Experts of a small language model.
Size: 9 layers, width 640, vocabulary 4096.
Experts: 464 tanh GELU neurons an expert, 2 picks a token, a softmax router.
Training: 562M tokens, 8581 steps.
Below are experts of layer 4 (counted from 0) of a mixture-of-experts language model. Rows are named router (the router's row for the expert), down (a neuron's output weights, with its number) and show model dimensions 512-639. Each number is 500 + 25 x the weight over its row's rms, rounded and kept within 0 to 999. Numbers have three digits each.
Before each expert's rows: a language model's description of what the expert responds to. This comes from a sample of Wikipedia text that the model never trained on.

# expert 6
Description: Season and ordinal words. Time and ranking words such as season, career, first, last, only, final, highest, often after "the" in sports or history text.
router:509515483502497512500491517508509501515524513524480507525528467535531446485502508506480506493491486495533489461487512520528505537503482472516462508522503508494499508527501497473520498539486473518538490496502474464488483499505479489468497480522528462486518498493494498475494483496506484519470460463487497489542528492493514474481513536471479491503545501512519501511517474479515512483490
down3:551532532509508538499490492472497518543458495541487461556505493507494497488511500565474484480487511501455519526496520502517524517518512493483520489505509501520497477500486549502545452445511473537537480496508503492484503536544492480516496451489515508538458480508488552456486496488508487535461492496509499490474460499513520513488504486518514536456508500476451493510520442448523496485514
down4:508532497482494478468498498524491486495506466479518456504529442490496538531530527536509508505487513491474548470506540505506495500523524515477466511504519498504510489505477512524517497496504512533510541501522544473530520507479489508487500498507511506509509519490491518507453505535476464467493500497497518538486503521503486534512490461549444478479499453526540519443466532478504551540502
down5:552478538485467532510502500500480480488509478505526488501496497508494504488553518496536486528507546482495492504523467515505487474497522481538467519504560517528482493511454528527493499486479485533522458494549505496559520513508510510492529525498478508528446478492529468484502507479505506467517480480514516466451475522506524541521502463491502497480522510503504565446499507507548519504513
down6:481435501481502496529495528502473510522532507519472495488486472498533452524489489552483528504511457509497486538499516474488462473507519529524592565572507483514499509512510532499493534478478506487493514458502492458484477467521437539489472468493487510480488500445526500493518498518516486540426512496480483527542514468496505484487480463526491479507507451531518510489490514496525498514542
down7:556495501510529501461521496458488520532521520436520478488494457506469507533513585483498499543477507495488502482513512482502514508498518496530509483471505515541505479501490492530507502513478496527506464435522552491512513506486476524510510531480458491508521503536565521493486478514510472500487475470500520505501478492501479481528499451457450498513505443527513503489500505549500563548513
down8:478518515497508493475522543504468477499505524467507508485496474491476480476447433536491510430488518474491526465494477506480498563479484472524553474480510500491495496482464498468490470487471465534517489463481480465482500491534465470451498490473451458539523521488480470481482492487509534518490541491457505520495491520550535524505512488475508493546526531506501545456477538491463519489492
down9:507482475498434487510504495414508440514496500472489498495459506499545514537500494454513497538516542474483506509524507512514466454486495515475482490489530486488472491482472501535518510464494473524518479518514441493571516523504500484477516557515511501505479495468501505545509494500483500466525480527484547438550514537497535525467447479531510514476504485509523487449509494505495468505494
down10:522509472513540460552480506526442472524486475476510474494467497483477448470508498496473511511539474492471508504482503481488542458479518508525542499506516525533470487476490488502501482566483515510507468499503487478482501513484515520497492473507518564542452496513511476445493497468513479465533489472458504469506469481467491511493495427462456485515534482530502487529465527470518495528518
down11:527478526526503508521504534499475529511503521498554523451505465470508452554517501507545483490487492527510498480494541511505494498511499513508486542515511499513499445531475514531486526505464512492506505504515476492501480505491499521488503484488520532476428484535536473479434537488508470533491469471517486487488476538522495511573465470500543496489549499493481507459489465442490527505490
down12:502497508482489520500494536480520496490492503494526503451494507484517527521459543486513498502473481459519522465494497467489523502477510478486525544526466521488514550497498483530501478480471518485478495485515479527527529455535501466507489544493537528508530497517451532514528517519512503533499509487520531469492487501549494491530510522487522467501495513492512474511495494495544502509472
down13:525505460474518513501496503511463511519524523498512483491509495491484464476462460547534525492483512524486473502480522477469521516499538517535527528478509521521507534502490496541507487492479515553547467454533524465558492503509511494470470499524523516463531500478527471456539490472514487504468458503484493500499522466469513559492469510510473491493498452520510509492503510513464464507528
down14:503465518488470486527509521486494510483557507480514451470507431503507498519521530522532487521491495493514507523544520489556508407489486476543470514517531480486512510499490526485483510489484463523481518475530489462547481538501473538473526477473539497519470486513505508439472485505478482481506492470502476534511504491530503518472520452526480494489499446528504529526493472447509476498471

# expert 16
Description: Coordinating in lists. " and", commas and prepositions joined to plural or -ation endings in lists and legal or policy prose, like "laws and", "sites and".
router:461498479451505529478516525521470485456460508522524526481515476515519485504482511537517524509531463476465482509489526532486484492491501526514529520529469520499495539497450510498513452484505484522507507537508531505473485519475520553505489510501462542518486527468497429537518492491489504495512499488523511517503485500482480491528543513503511514500507514499495485529474538494499489516513
down3:525471507495475499507475508489498486494485497453498466475516505498493508487511478500499506486545507532533523501499495510520454467544481506497504507499535529541512506519493492509516501471490488497481462517492478479462521513497505491500524513506523475504525469498537508493486552539459480502475460529451498476473468533501538508495512444527489482481477521494478530494491481460491487513537
down4:481506551488479465517507533531484504496522484539532489453478516493488489478469506480510499534505465508481508469538444499450502522501471556542497512491531514487502440484462493512488503520497497499471514520514513524508486537484501489505510529530473508487531518534488499481523508540491543524452499516515550512487493519498488485489529445479516469487498526498516470444526449495517494478518
down5:505510526514508510529522467512525516495535484493525514504490568516501500526520467496507485495474454490517517498527446506503536532502490479487517481530519493483515525502475500473526508537486556542516504472503503517479520508556479517505501480525497505519482515531496494453457532502499500517543527480521468481496494472538438470528499489470572470524468486511495442490488496526546493513531
down6:476534497475511471549497524503492496491501480466477506507531514492495511522538490488502489444449487496524532512522518502516499492519539502455521486513527477505474474505497486518526464496490477489530533529487475479529503514504457521527493476487477483542515514500506547528498506525491503551486481516503533446446473519531487471488480473506474474527481533487524494484496529514499509496532
down7:472519497497466474539526515515453495542523498483475490500456495514518454564513489456468503506523509479498527501514518479467508525493513498445542493519493508453513489508510515471514517531477503507487471524520504498462507472502473550477514505504520446499494480486475514522527454506507501564500485485510478502538539504499498485531503537443494510495505510533489488487477541505526498474503
down8:495485511461529500515468531489519520509495509501516468516521521514505486509512463517549489490481497510510495535499501496507514497470503499530505497462471500454497568486524464512524506519502494462493476504497491427485545527517505462464485539504542529450545513522479473482500537557533502543507512519512495522495509539562476463518500513488484477497510524527492525500455508441514535506497
down9:450480530541518447516471506511501522472503525484470515464492518497521507536528501509519481520540527490516464506534497518504543535492508517471477517475508523490501464501497474515468510493481505535545509495528524503530516537546512513490510478511517479500461468508513510475509533469475473503496512545528503446489478505497503506510520515476537496565504489486490531490517468520519508487500
down10:499466549493459510462495495494506526496530521503499495433459497501471543538479497518523503539509432460499506481507454501471479470499471502519541525473515461512463482531492482502497443498492516526530482485516525524458467530465529489510526542499521506464466486480541510487507521511477513470522512494471481495448485505484477511518556491491507455504512497489511547461494500467508555498495
down11:454498494524538517515495494475491439481498515470504497510497540480519534463535527535486499533465521510507525491466498459484477468496470551522502508493498515461520525497502451463532464484492511498467507486491515495458509519496514493517479484489463527511479539493514506517518484473434508499479490502522542472514463554457503486509517533526461471528489483469486548515541515494510505507501
down12:480472483461514472471485474505448521474476472475501525495404471516491465490482556491494506537535458505508499505510527540489481515491483499503485510495513505489477497502493512506503462471469484521555524517484538544484459525495503530478516554474490497495488496472513488490478488468479503474480512491496473471486471493477481527496514478469509523471513535495501491502499477518507513511547
down13:482487497479472478480515515526469504527501517463521484495456469499496504506483481535482495468540521516527499479471501510521483498523475441478499513455479499507489530545494508523499487487504500525547481514504496518514525507509504536547517550482446505494491473505522504495511493562481492473471523501506459513504475476497517525481496474464513523488500429533506503470520500503520481503474
down14:460533495533446489491453459470555531514473506477472477486477494480463516486491481485518503493505505501506559482510507527493534518547471476467502517481522500522510431506474482495484512512508438517533489556529477474497495524492522514460514515497511477487495484503505457499501507496525501539487496470507485503497453559506476502482504466532499517495480493535484542502485498534491538470505

# expert 0
Description: Clause boundary punctuation. Periods, commas and joined forms like ", and", ", the", ", a" after names or clause ends, often before an appositive or new sentence.
router:537513492492514501489461505535492514479483538470459504518503498536497525486523541483492554478538514546495550538477505448492504529525488503412459543525458475502522479482526527463473518504516494499488511547465476559495507508518450519485473485488495528517551496462503519505517518531461488494486497474488489531512504499505469495504534423531474480492511458503487487516503453504454506503521
down3:501527518492493511531486484471521462523478516507511505499503462511514489507495481488502496536462465520502477474470552492527470494514489502506555466478505465488500521528488495483503497458509507551476525481504467530474547487538488471500479492469500488512506479508484541479486534504501482510471533486534576513554534519516505504544487496455483492463492464419489498533493565510498491522511
down4:511536500465473491528488470527554503443515517478494473480518497479519525488536503506495502472462513492502505495514466478524505531569518493513545487497525493534484501507490500517463500506529536501476490475483527514462515523503471468511505496519489514525468458522544496503449575522495470486564503501495479516501493504508456496538521502532498517428502444496489480513446474501498456530475
down5:503492485478472541491480499504473496481517501499504520504524497474491538534486552533543494497494473508520478478539517501517475474501495500514485501500501446503572491499508503512486469484494479527488493485466536453498464494515495532493515504516490553465493522505461488496462475528532487494520462526509521514509517509489504461529485498484472491445537501460459538504493470490497479514440
down6:513534509544465477481494523493502514487502498502525513503508486511499527508520523464488494505506535506478477471489562539495487463466483495513477537490479503518553523514469541474486503473485490473518458471480497498481480469432540562471502521512515497458504500497525507505496522474462527483518480482493501477462512460544457518463501463473528476493543484528497489500524454494495494483512
down7:496504532456496516487527472486467485506492535507478519510484489510503511500539522532501495508457546549483517451459479497501528502477482508471494492507522470463507522537445525503498472492493507498493501424496555533499503465529525522489494536469494538536455452491528491492498500511524499462519537527513470467513452484506515451511507470513500521521505530522508526524493467525495497459512
down8:479491464491517522519514483523472517541480497496519485496548513486526548463517516503521507448514496503532471533509472492518527498497535482499535501515528489498459509478502463496495471525504501528509479502499536496482546482511518503523494461472480511462500480495490500428505512500538486486533554482477512501525472533485541514521485540493518489487466507449495437471451545495495541500443
down9:554496532509501515518510442491472480513480472456481467529513463498471487507538494515500496535514507539501498490510547478513543493487525511494499494471523515512502542484481538508492458472530492543507486489489528515501509505499486512484493531510500504494501432537520466499502496509516496492528476485504458502529480519488516488494483468517513491468477501505516482498516475527461510492490
down10:481523470465462504502460525513495525529495490491486467506531531498472525507518483516496488500501489442550499480482487483555552471508485493465505455536528495503515537498471518486488491480490497439554461504487518473484509556499518492538474546482487517440489518513509553470508489496494494512485482505501477459491447495542512498536499502470483518490516477477472529480467503524483497473454
down11:498514505507510504495528469492521499516458479507509512521527520505505541443519480487498497524477474487503527519516490487460504527527522506482529487506534477484506509454439480482501521464492483506530478464519520499494496503508463528526482509510560474484464479531481559498486530500534514490499454539498491455543471522526530500486490509513476473528504515478521493479465460466500493472471
down12:496503475535495512544481473501476509506476515485510486497467512500509489459446497530496484482526500463495489499533477519526493519468488478515503506515500533515506507516480515511466463554513497505486504530505469503512498484536440475528508475505531507561491467500467475489460473493495501474496472515495480486499540522477504466505514500546477446492537528488459455519512520542479534537464
down13:465523486490520527469546511482515473491505522528489531483515527493497542526474494483485491476503491511487493499500507479461516551474481464508522487525495479491482492499480543480490522505486513488479486493461498479522473479484499490519502501519505517512466491512475500514502495501488505508462491493483504496512493498517484497514554508435535468456485482479489510426512448486534518479482
down14:475489549519516450543528484505508561483487492526525515499520463505500523484505517572502505505475456482500499486534514450533524493500499514522545465518515444485509478509527527492501503530505530517493516520475530518493462514569525482519501486519535533489501527514546483469480510510505475503495479479475499504496466534465502549492475511491508443517509476499501515499514526468494527497519

# expert 1
Description: Digits in years and numbers. Digit pieces of years and numbers, especially the tail of census years in infobox lines, e.g. 2'006', 1'9'23, '15'0 km/h.
router:518486482488527525561520501521480485503490532513473463492529521501509497469474509518534522490499468502526481504478471531531515536535487488436473505526520516504524512491462505561499472452459465499502505484494490512473517498502506515492471489482512483524457485508483515453507486466474454509521500495476537522510521540504467475435541474524522490514504475465512476514516525472485491491503
down3:475497521486579499501518539492459468525485505508512442513478477485496512486508443503488484516468500498529529451510497452493495518528470496490494513459502476471473499485455564516496486521485531515486508482505525493471510492527461538511486508421466479497506540520471505483519506445486493477531495521497514490488509490540508515506484512524482475478488504515486486524471534480483463491518
down4:490523486545543533480440481509493480528503524518477546501490465484480515509454538517506507555467486499487504495485505477489538496515534509509506545513519503477492501489478467565472458484555449553517532483493465498474479492495489489481479505509494473510483511516479540541518510491494506522473499501535521488485548495508484518502506483485494502491499539506515506500545500467493487451505
down5:465473527512454467557503489444506465549454448547536512509468483496464502446511480484505503458541514498536430491521516495485494507552515467535481520477490536483491486473497534530531490466496517522499451514548516456518463484469503477464496460512484522541491534481521515513515505510486492522486497497518499515434523480545485547500521515474536479495512499496497474490509543445506501477442
down6:474526515482513495543524489453479498486489492499513509448456447493493549546508464485516483501497505490533553532527515475517506506541536493448481489524484516535487487546483484517539493479474497466510504450506508467526474528477553523487496528488524503513473509486541493475503503523488526513526494474476502505468535480471522513468510505536512516530514500488498549482495475507529497505484
down7:482533491462517495528532532542449471499510516485502505494494456481494491542496465502468501525470469496470494468507486495510516497464476503512490519451500499461520524544523511511508489505523482501512490458526516484439458514510477572496484490493521472536516473548491494499503507498492494487490465510505499524517513531500478468502515474502442489476525471535520511491494485501512476477500
down8:527477445519511479532541499515509465479501501491489485524515512503491484497485482529484527523479476462492514556533507496492496456509529469504487501523497498548499507479506478514513524483483516519511489513511538497498487484465520445542467539489507521446440467507482546518531454512516498471519492457513497531467590526465494504490505517524461522462521532514519491458509549447486547468494
down9:519527484496469493480540548493512499494492477545502520518523524531485460486485530501535500566473483500505494530475534509525514450522501535523524457437511500493510484500513490493524495496509489501469465471488467490510453497497505493514494523483516539537521518515503554490506498524487527465487486536527529509499508506515516470498503523489506457511443461481517471520515455487486516481485
down10:476495495510518470483497504492519461511477521461495482500500526489527531490515512515503488536497492480542477500474489535497504494434470515456524527510497492496491513479504468521510458496531518550508450517555527484498512523532517498513497449498502517510488464500463468564485493480497475530513508499541476492498518535529483516463507498518512525486539494556501484476481480485498503492427
down11:520505545504496494523519516480451509543505548501503480504491536494522447470514478544521505500506517520512494532525475514504475473469497498497481453502523532514479470474527514544532509489534518506505497513508501494519517459512452489513501467501498533488433515474498510484493537501493521474495522499526514513478482521489536465498507528505523527469537480481495530496495589482508552409547
down12:498512522516494506543550530460482492524561540515518479477456491515513484466499510529499474502549494533508480533498513552480504517516539462478483479528490509537509502522529540533550558506499481490518435452515485443488494491509475503512496520507510507523506500518493488490489549488516506513483500500517503523465456520502494478548522506488544511500555499498497548485481532477517555469509
down13:471480499509495471443504495483500506514469495535490512501462489478504513496485479522490511518477467506465519475531527513507510553494522481488510567503502511469476502524466510487524488480507492551485467481496438494538485477542489540461492494535500480532535530525479516507498511527505485514524527529484486501520536493499485491524524521525498491485490507508502493473508491484509464470488
down14:465504496520507447539489530476465482496512513450526489487485526521483480488518495533507507509527454519499482516523530522533464526478494491512520476512510466521520512496531509534478544527503523503522515436495502533537505504515502512516485516455482508508464502493535470500502522548486484536484461447507518520496517528511482515518547541508485498506510511466490513499485533526501530461516

# expert 12
Description: Everyday verbs and phrases. Common verbs and words in narrative prose after to, was or he, like think, how, much, about, like, worked, plus exclamation marks.
router:469513493541494460490434503524544514513500530479476527457496542490516548476476543481501513488538509476474518551517499482496484494466507499475517500504498534486511471496488516532508526486491533498458485509495470496485452499531500519494476495478482528494484492472474533505499487502507531481536500484497511465510513551495476474528562509493451523476454516488505506498527512502492486500463
down3:474503504540474517506467519511551510517518484524472458491517517516498513501494549506491506483537509500501521516534513470519437487459508436514497476507502483505473478488469520525527509514484507508481477506520520497559495533493486508500508514449491507456512523463453531526480516504511506459504471530473526542435493511461507459535517530491549507472480507474503531489500504491497492493497
down4:510492543517497492449497525474448490543471552492517520483512534499480482474456499532540503519450510519518538513516450513518546504479509520539493500496513498492452521503519502496519489526510539492475521466539502486521488495484434474485497520496517494480503478501500456506530504544464517514471493487507465515506484474520498450486533511534479523473527466544516508498453505510488480479520
down5:524512483462528485531551510459517508501547515466466420520455508498486507501470468485494487502456505463510486554495518530507540484503466536466493496480497513520511576470523488513483475506497509476510500486502501473510497505466516497479498496530518479502507488514465515506496509473513508500500481522460527495493506530503546475524510478496479473487523495529518564508501470506492486495512
down6:521462478504502492516505486512486497480523516509477493482450526489516528531449506523520524501506525500492500589474523464488516483536490517506516477441485501504519476514463495454540483527479456484488487457474472518455485516494503483510489515445489525488497548447475542502525482483468525474502505516487524509473488497510552501480506509478495584518499467463502507517482490459483522494471
down7:492504538502518544556456500528497513498445449478493510499516478494535539500466505516507523485538520469547461505548492497509515450529505492538502506501489497455482493487467505486514540445493524515487548507499551506460480520499497504516489485506506495462500497471464499473461478538439520462509487499503478506495547530507501519538527458554490509460537505464464475454502523484467547530462
down8:545477533538509513513529534504509489507499533523519453541435450504516486477466464440481501552447460516454476514421516540491481507548529512438549499475499511517488498465482482489465487519485482493461510497527493496492468519507471463487491521519509484535538485503493510527489487465487508519501492519505505510526524473510485495466493512448515510511472561487507489458522481487495489490481
down9:522492497499492467500466500488492534506505517490495523517516486492519468497494538474498492523506524491535518450493485506484485488516495506464502512528487512496517489490498540500470488472520541482488499528472501468474514528543524481511496451510491484493455473474463484485527505525497524525531513516562508534511513508502522507484540529508502512504471578490501545529475524502490504502515
down10:490454524488475501513485462497533502458499488534511497460517537526520542508499509508495520513561506466477499499491501512522529508498511492560501494494509540491516501470484511535506485439500571518498520452534534449500529528511449484481503548493495478484491501500483461492477543553513528511500499480480508488447453476492543504518498508501491502486546555518488491453486478507493505478490
down11:550488461497493459533495538478511509505528512506496458520472501496487482515448511484477503510440500471495526525499551514497445511493501444503507462485494495522480530527506469521472476541501460493468526521489454496521482520521472513508507476471520503509490507501513539486501518500483520480525474523492489530527507494504522472527497528490491569471455524522491511518497479492500483526466
down12:467464512519488454544438518508513472508438474576496524527525505489488433495530464516486508487511461484490479547500494487543493521532512503500493483548459519504500540532539508456496519515475520540496505525515478526470505493497504462500475514511519500475523495507536509508488512470479441530505525506475520516540520526500500464535518544507507494487503531522486478510479493506480458510513
down13:529516501528509534490461527518478483488485517514495507483473475505528520532450513508562483504534567496505532487544497478512480489526534495495494478463520509520482522486496526523511471520504513508476518508545456515474511535446464484466540496482493501488496482504469528516495493521439525485473495489474501510509500498446521487540495484469539539458554550475468511497484524504482508491464
down14:480490515461485499498463474517511515430514513503476428501476554488492513502465554523461499463489505510503527545497516531530505510530539479530514494479510513541469498496530533488478480488515501515555478496526519525433501518498531478534510465443525516530515498525490481509488506508500507464494470481522514514457477518523510493517520514443519492491454458520506532494442495492469504486515

# expert 14
Description: Single-letter word pieces. Lone consonants and short pieces splitting names or rare words (Mir-r-ors, Con-r-ad, a-p-optotic), plus digits in tables and ISBNs.
router:497514482486484513523517496531500503467480520503499466544481518500533501501481518486481560564490529455477483500508534504532519477511473524488485535506482501513492499466502511535517503450505522516503481494498531455481477497484501520503426522516532567517501492476513482489517498534457497521490473526489487524528514545480493516471503478569514472510480503504512493493531514487474503475455
down3:464485471490482493483490466524503500495507520455513463516460537502453506485491517461517494494528491516536497495476468521469476492528483468458498495537528509506495510525495486526484511485487479490480502523460520497507516496517506479471531527507493527515497506498511554502495523520479520562504526495528495520441487468513513485424499504529497538533488500515494523493502482534521494479482
down4:499481480501465487474559483482528532488523491467500496529507506520526485501516534495479515521490474499498493474468488465517546503536502458474491560477483511509486517528537468551515530534478459477491493499467523491483517461471470525449478538500484490513543522477436510495543514466498528510514532509521492522523502533528507525518543492510467526469517495510510507478534495516512530486537
down5:503481509462482481470525459527484470513492473505502487491538510489486508492554481486520465452496483510503523475549502507527494505518521474518484493488523466488480524477524521480460481511531497530463537482476499532473499512533480477454518499530521486522532488536495490462501541548486513493529494471516466503502532542521538485547495486527527530505526443547485507511508504487501436490481
down6:528519521464502527469506497526450491487514503415512502466476519473531503484497541462494489477535510512544444509515469497503487523506497452527502516435486485484491495480484500483527501502515482468507481514526541527485506526517509542522496462519419521519517521507556487490514496467506506491481484559494486494489561531521528529494513470472517498473494520484483531492485527542485484498506
down7:510514510522496505499479542456482511510536473482475549481499479489505511454461478527531495543492505520533516458476496471508534525505504461498514448527484497512529515491456476481456518493509477490490524516502477490513475496506456492495472533514470485541516536494498495507483507452483472499514478534485505503509488513519478510507499511479490502492512526500493528513491505539476472491524
down8:486509517488510541451470474524535507473489500495521496502520533509515517485550455450514510514508509478487503430473528528522543479514498493486486513548497506475478491533493523524475492486483517517509510477498501506508468520526499498507464523486484510532469482507513499475492512488524536474522511503526493490496495478483451527436512507467433475516537513497496520440467532504474474463499
down9:507516507514462515468424522508508521505491484460529489521500468481507536499522471506523515473518513552462517489520480484512521492482544481517477498482506455487522504506451483525486519443529470509509463483521484496486507447468474526473484527530515491514472511534490502539510525463469501523475503496519535530527485536522510550497522472508478480479505503505490521517486519518459507532518
down10:579503503508509514459502454457437483489568522461496475477461480502509510531504491484529489516516475504486501517487508499515523518487502472543475501467508510517472466503484488492473561529497475487490481520546488513479476561519459501497504476535522431523504449519520486535495492495495535481501458471504549499470494531548487481506486505508524504503567542481483511454485486542510498483531
down11:481527499475498463461507483488493477450535521502504491485485509490477496469561512489510477491507550490479488514481512505536529502489527454537487458496519437496509503533512539501514574525489509479486469537525481533463487520485461498470524475500475475483531453508468537522519493513443495488486490519506523503495511507491477510459489514504511493497500490507493506497511518506511514531451
down12:493552490500534517446498505488482467461467543494492480509481513492469546508522541472495492512463510507535554511519501476483515475475483498469453552490487465538513496518448525477515423512473516466503520541539516517511524496453475472504505533480471522515530480492484495454480496509487505533457474536456465480524514509535562475485474487494553479550490519507501509540510539482522520492499
down13:547490531497502506511529473511534483486504488476499487500491541510475513460481540461509494497498511468470495453500491519515534503501490487468549455522471477536521460519482488485498507511488508510437498481507525473486546519509517518506502593526484515487508512495461535457507487484518499494522490540486478481514522501500462492473546472478496448518480502469506494531472514493491510473458
down14:456508530525475501478509480505478521499501453491489486478462499501465458456528468500526503516479508524528506500511483531442542485507513483490514484508510480488516460504515487482468518507471460475512550496517507491530527474481516483460504531500521508531529472501491525508548540450531487488475476469512504525461448447510517460496502492471501485473504478467513539503487541509510486508497

# expert 17
Description: Quotations and brackets. Tokens inside or closing quotations and brackets: opening words after a quote mark, ], ), [...] in reported speech.
router:555504523475523485519490499468530533467489521508540473493471542489516481476481521449484518473497494484461498480440476499476526512503478510514468534525514528486551522499465502506543477471448494509487517475488459493511503539487481472496514521515459502487499513508505566472530524488510519491522473467476468519496490521453494466477514510508483509464465541512472521471434520504488514543511
down3:532487533450517491521499473507501521510500525533495500491490475495500524455499495500504509485511501505501468472480501539510537499470482541519487538501507516532472480495497512567496511521514502423507448569512474498474472500521479487500479464502526539465494532462519452474451461510499527484449442504498461503556460470495474513522496439501468492546528497481470521490525519476506513515471
down4:477504505506562476523494487546457512506511528540456485521495503493508500498486502537487491511494463513525482502501526509496505523520476503481490565507508501465507472522554516511504509548540439504484531500505462496499482487509500482462488471495499526495481480498500484550517527480502520431479510516488511537512490516566508510516493499493526518513444538550519525467472496524485492510519
down5:486477489466519485552502497542510501490486465507473505505475501505490523486518449517500517522511473509488459517529525487494480522511512526461531483529489533506489526532521498494502525541493477496494498516522495520452450504480478488518514446506466476563514515488514471511497548474501481535521547506442527498483517475511442496507451512519511451494492485519493495511501510476510476543500
down6:527543534501523497486478488503500504494521515505539561482450492485490521496483509514514504521496541539519471500507501485495514474506488467529471503503548441473450495512451526532504481499495502507523470520469456482508465468472501531480489523516500526504449476532520479521477501518498509525500484495471548521508482461505520429499472494491477477511483481533503508501534549530520547490488
down7:521531475476494491457503503510523528520495540534485511458506506500497501507521504490534506487500513541497503515517496507415505527443504474493480549475489490530484491495533539501457483478492465493484509490483515486483491427458482461498521478484481503526530546514499489487466468499509483517495519470511534513458496521545494532483526449506512473487502465504526503531478515477527491541506
down8:481469489517507522478505509461471486501539506526485472464468512523534508513446483504482494511469529485487462445498505515463514484420492532487512522495497512565511455478506501471530477504492484504481496532496476508521527439450518498496515493482493478510553493475510517514496484497504545499497488481462563450508536501510477529470427476541507540467489483537498468520441510473508511500525
down9:522511533514491508508479466478481551553455482500546516468496467521501516494497467488510511471484539511484529464492510530530537489504495464510506464530508514550505463460493511472478531517500472522494497513509468530576518498481536476517504500491495501501504480484507491476480480553499505526479478480488528482508484521506488492515510457512466499524489543514494475486541517484502571446509
down10:492497499454501506484467534498558485458504524483518501487494497479485531475505513464496486458499492467504487508493507507464529498467543526541511510468534496521475510471497504480445469510533538503459464531515513539529526498503515488494498479531465547476522504515490511511502481499440508499490456502496544523487451526492534533523466473503489489468470508500478530494511508512518481538534
down11:514521493516481470473489493459500536516461559492539498477484508494487474478512479494477513475509517496527537487495485503467525487539491504440505480511504512506503529539473537470478467560486526499489488504516457521490497528495514475517481436515504481526484480499477526523508509501492510471480470503482495469483488515519509502475499468509496501492486475535514509454479482516513500539527
down12:507509515481485476527527505514462496464457530535493481476499494510508460528498468530536492449493494494484475487510471509470520484457495484496494522541487520483448513511546523514536506530515465546484516488441471488495534480514469507453500487512489515481499436508498523556485450524502474533496466499503520527508492526519527485507522534529485521509527519483484575470508475506509486547510
down13:461489477536514479514458487500483467506501512478488516499531549498492497497483538538503484515456519486478500507502498502481487543482480503504504486501485507494517534512512505562483516493484527485500532499450503510459516501495419480463473496448476510551521503473475490546484523550508491532539560532498523471499500492547511470491493518495491523483493488484504551514480570533491498533495
down14:509509510519508478500499448544482473513492521505524522475492467484493483461507539512503472467483474516512518501486507504511489484499496489501468500501527506486484478497509520525477522514501496470524491515499464504529512518525483487480529495522523537471464525507523514479494495504505529520486526528521474443539509522440514446518481494541508508509477542517477501527517515539521489530511

# expert 10
Description: Math and technical words. Word starts in mathematical LaTeX and technical prose, such as fin(ite), sec(ant), comm(utative), plus braces, backslashes and dollar signs.
router:527517488489486503462458512459507451557529473518495523440499484501493496531481489524522504500514478508491551526517484470442489499531490524519549506475500499524514532483475488501517509512521514469548483500475458491516479505476555506532475475514523512489509500474509471527504457493509510456518548536480516544472528500459558487498495493530504489526517512485453523475478517486485503477504
down3:512507502500500507464567505501485480461475497537511518486499479497478533505521488514476486475523546501461473482532523498496467480529485480526494476455504493488505529526505518485503493503473525528497558470534509493522473480480484508526511499533486504548494488494542489529493485526541451524506511474478476472496453459457473551512493482498507553472509440487515502547476513427504502444502
down4:473478501487497470444493508460484483500473553520492527504518503511497482504505531503521495476533512494482463534501511499540549541465537462465498500498504602506506531549466514518540502527498525496508519471501487516471520468517541498493499497515532506525503531504506502500476516495513504485553476571522500500513481510490503448521509524450474496502496519520503507517517491521512485529504
down5:480502533500487502462505452512498481497526486486464470484478546491486488579506540447530505538484500501449481517503494510465468482522497533537491512498492505478525494502500509486484498528500482487493459460490468488522534558477466466466506500482450494550510451491485509503522488467522505527453490485491528524509506540511521527502465506561541482505518463458515494530492520504493515518492
down6:486487510529516474505490470520546522493513507550498531486515508541503499505528542474526516508482484521508478496495517479539501482460498451474494503512491555512476494513511477462506464503481473507498494465491545513530559506511464459478492563533470460526531503511535517495477521493520456512526479465499498514516509520497488542522499533518509526459483474499516484528548483494513464526508
down7:555522522486470479510514507478432443512529555494499491489405482505497469496497504471524489513475551510507501488499501534520500511523554493472532530465521488502487481545506520508509498471491498501510491523475519504474487492541518507441505516495501488467494424505494514503516550490501545479447537500486509529532540480520496504510522471513554482493548492435474536504507480553503466496503
down8:511486497502500498494527479491535534518501487490518538482476560486529515462475514494504484476548522493541542503506501497529513529469509482545511474498531529520493426503487553483501550503518472525507477513487508516466493426519505466503544494523507553484460518493489434503517487533506544492489525546495444505478504530470498477496545504506472509508486476483471560488504472523479474514478
down9:535495487454494469491497527487469481536494455460506560502540488514490498496486461480434505460473483505505471478464544510505465493495486499517529471531494498479480507527478455463488457457520484501507536532476456464494499488494547475498513538531509454496506487496551561507517513540509482536552531449533485504500473496510523501514484519487512521453483516471500509465529477486467486529500
down10:510513542530501505562518449489509526471488470452547518483529467511482514513456470480485512479511514537521540469501493479532510498513523468484506480532484545463523502516449487534468518517504536495497517451517514522464497464490541536488525509547491562522517500495486537493509528480529466493495513475514490515483507480443542483505486514477500516479487482528542459525501497515536465470500
down11:447461537495482522483498452502500523539480537530531469509501482511501473505511471486524496483499492484537533467489514545478485522476495534491494521537474493542515499470519523539517512519489485528510511497513495472507477464500458504495532501515572499528510450507484480497524467491475494483548489497501468540490476489539509521483466501494559531491462507472509483488501513520490522515559
down12:508472501487456532507506502516503495492517497510528545504468472497496503539465493475534504487476482538505515505512489469525472461490500467497478486501484499521467515484501493530536511493482521475503525471505460504562476468488556491492504520521478544502493516520473554485520479478465500472527455502513495539489465470544503502495496501530505553486443480512504502505496445497497486528547
down13:470480483515504518509475474524485459513511438530482509476533463520487442531508484525478499503493490526516524454544486516468488447497489503502499501497513492488471515506517483449468538499520438512501474517472480500500485489498467485461490522515504464528495495487551490524496482503496526531511541539522469515532504522473508503526510482463517529485541464530501497504443509571503521479455
down14:541461509510505564543461551524456462503473484512514538483496512515526434513462510506497501449540479540507498460490519532515545500512479516504553476486548509508522511501505554504511523497490443558499474507496482519494500483499485497535525492480497464507476511460512473514484469481523480537456504536518529502520557502482502493491462535467516494488544510500495491515501488503505501515491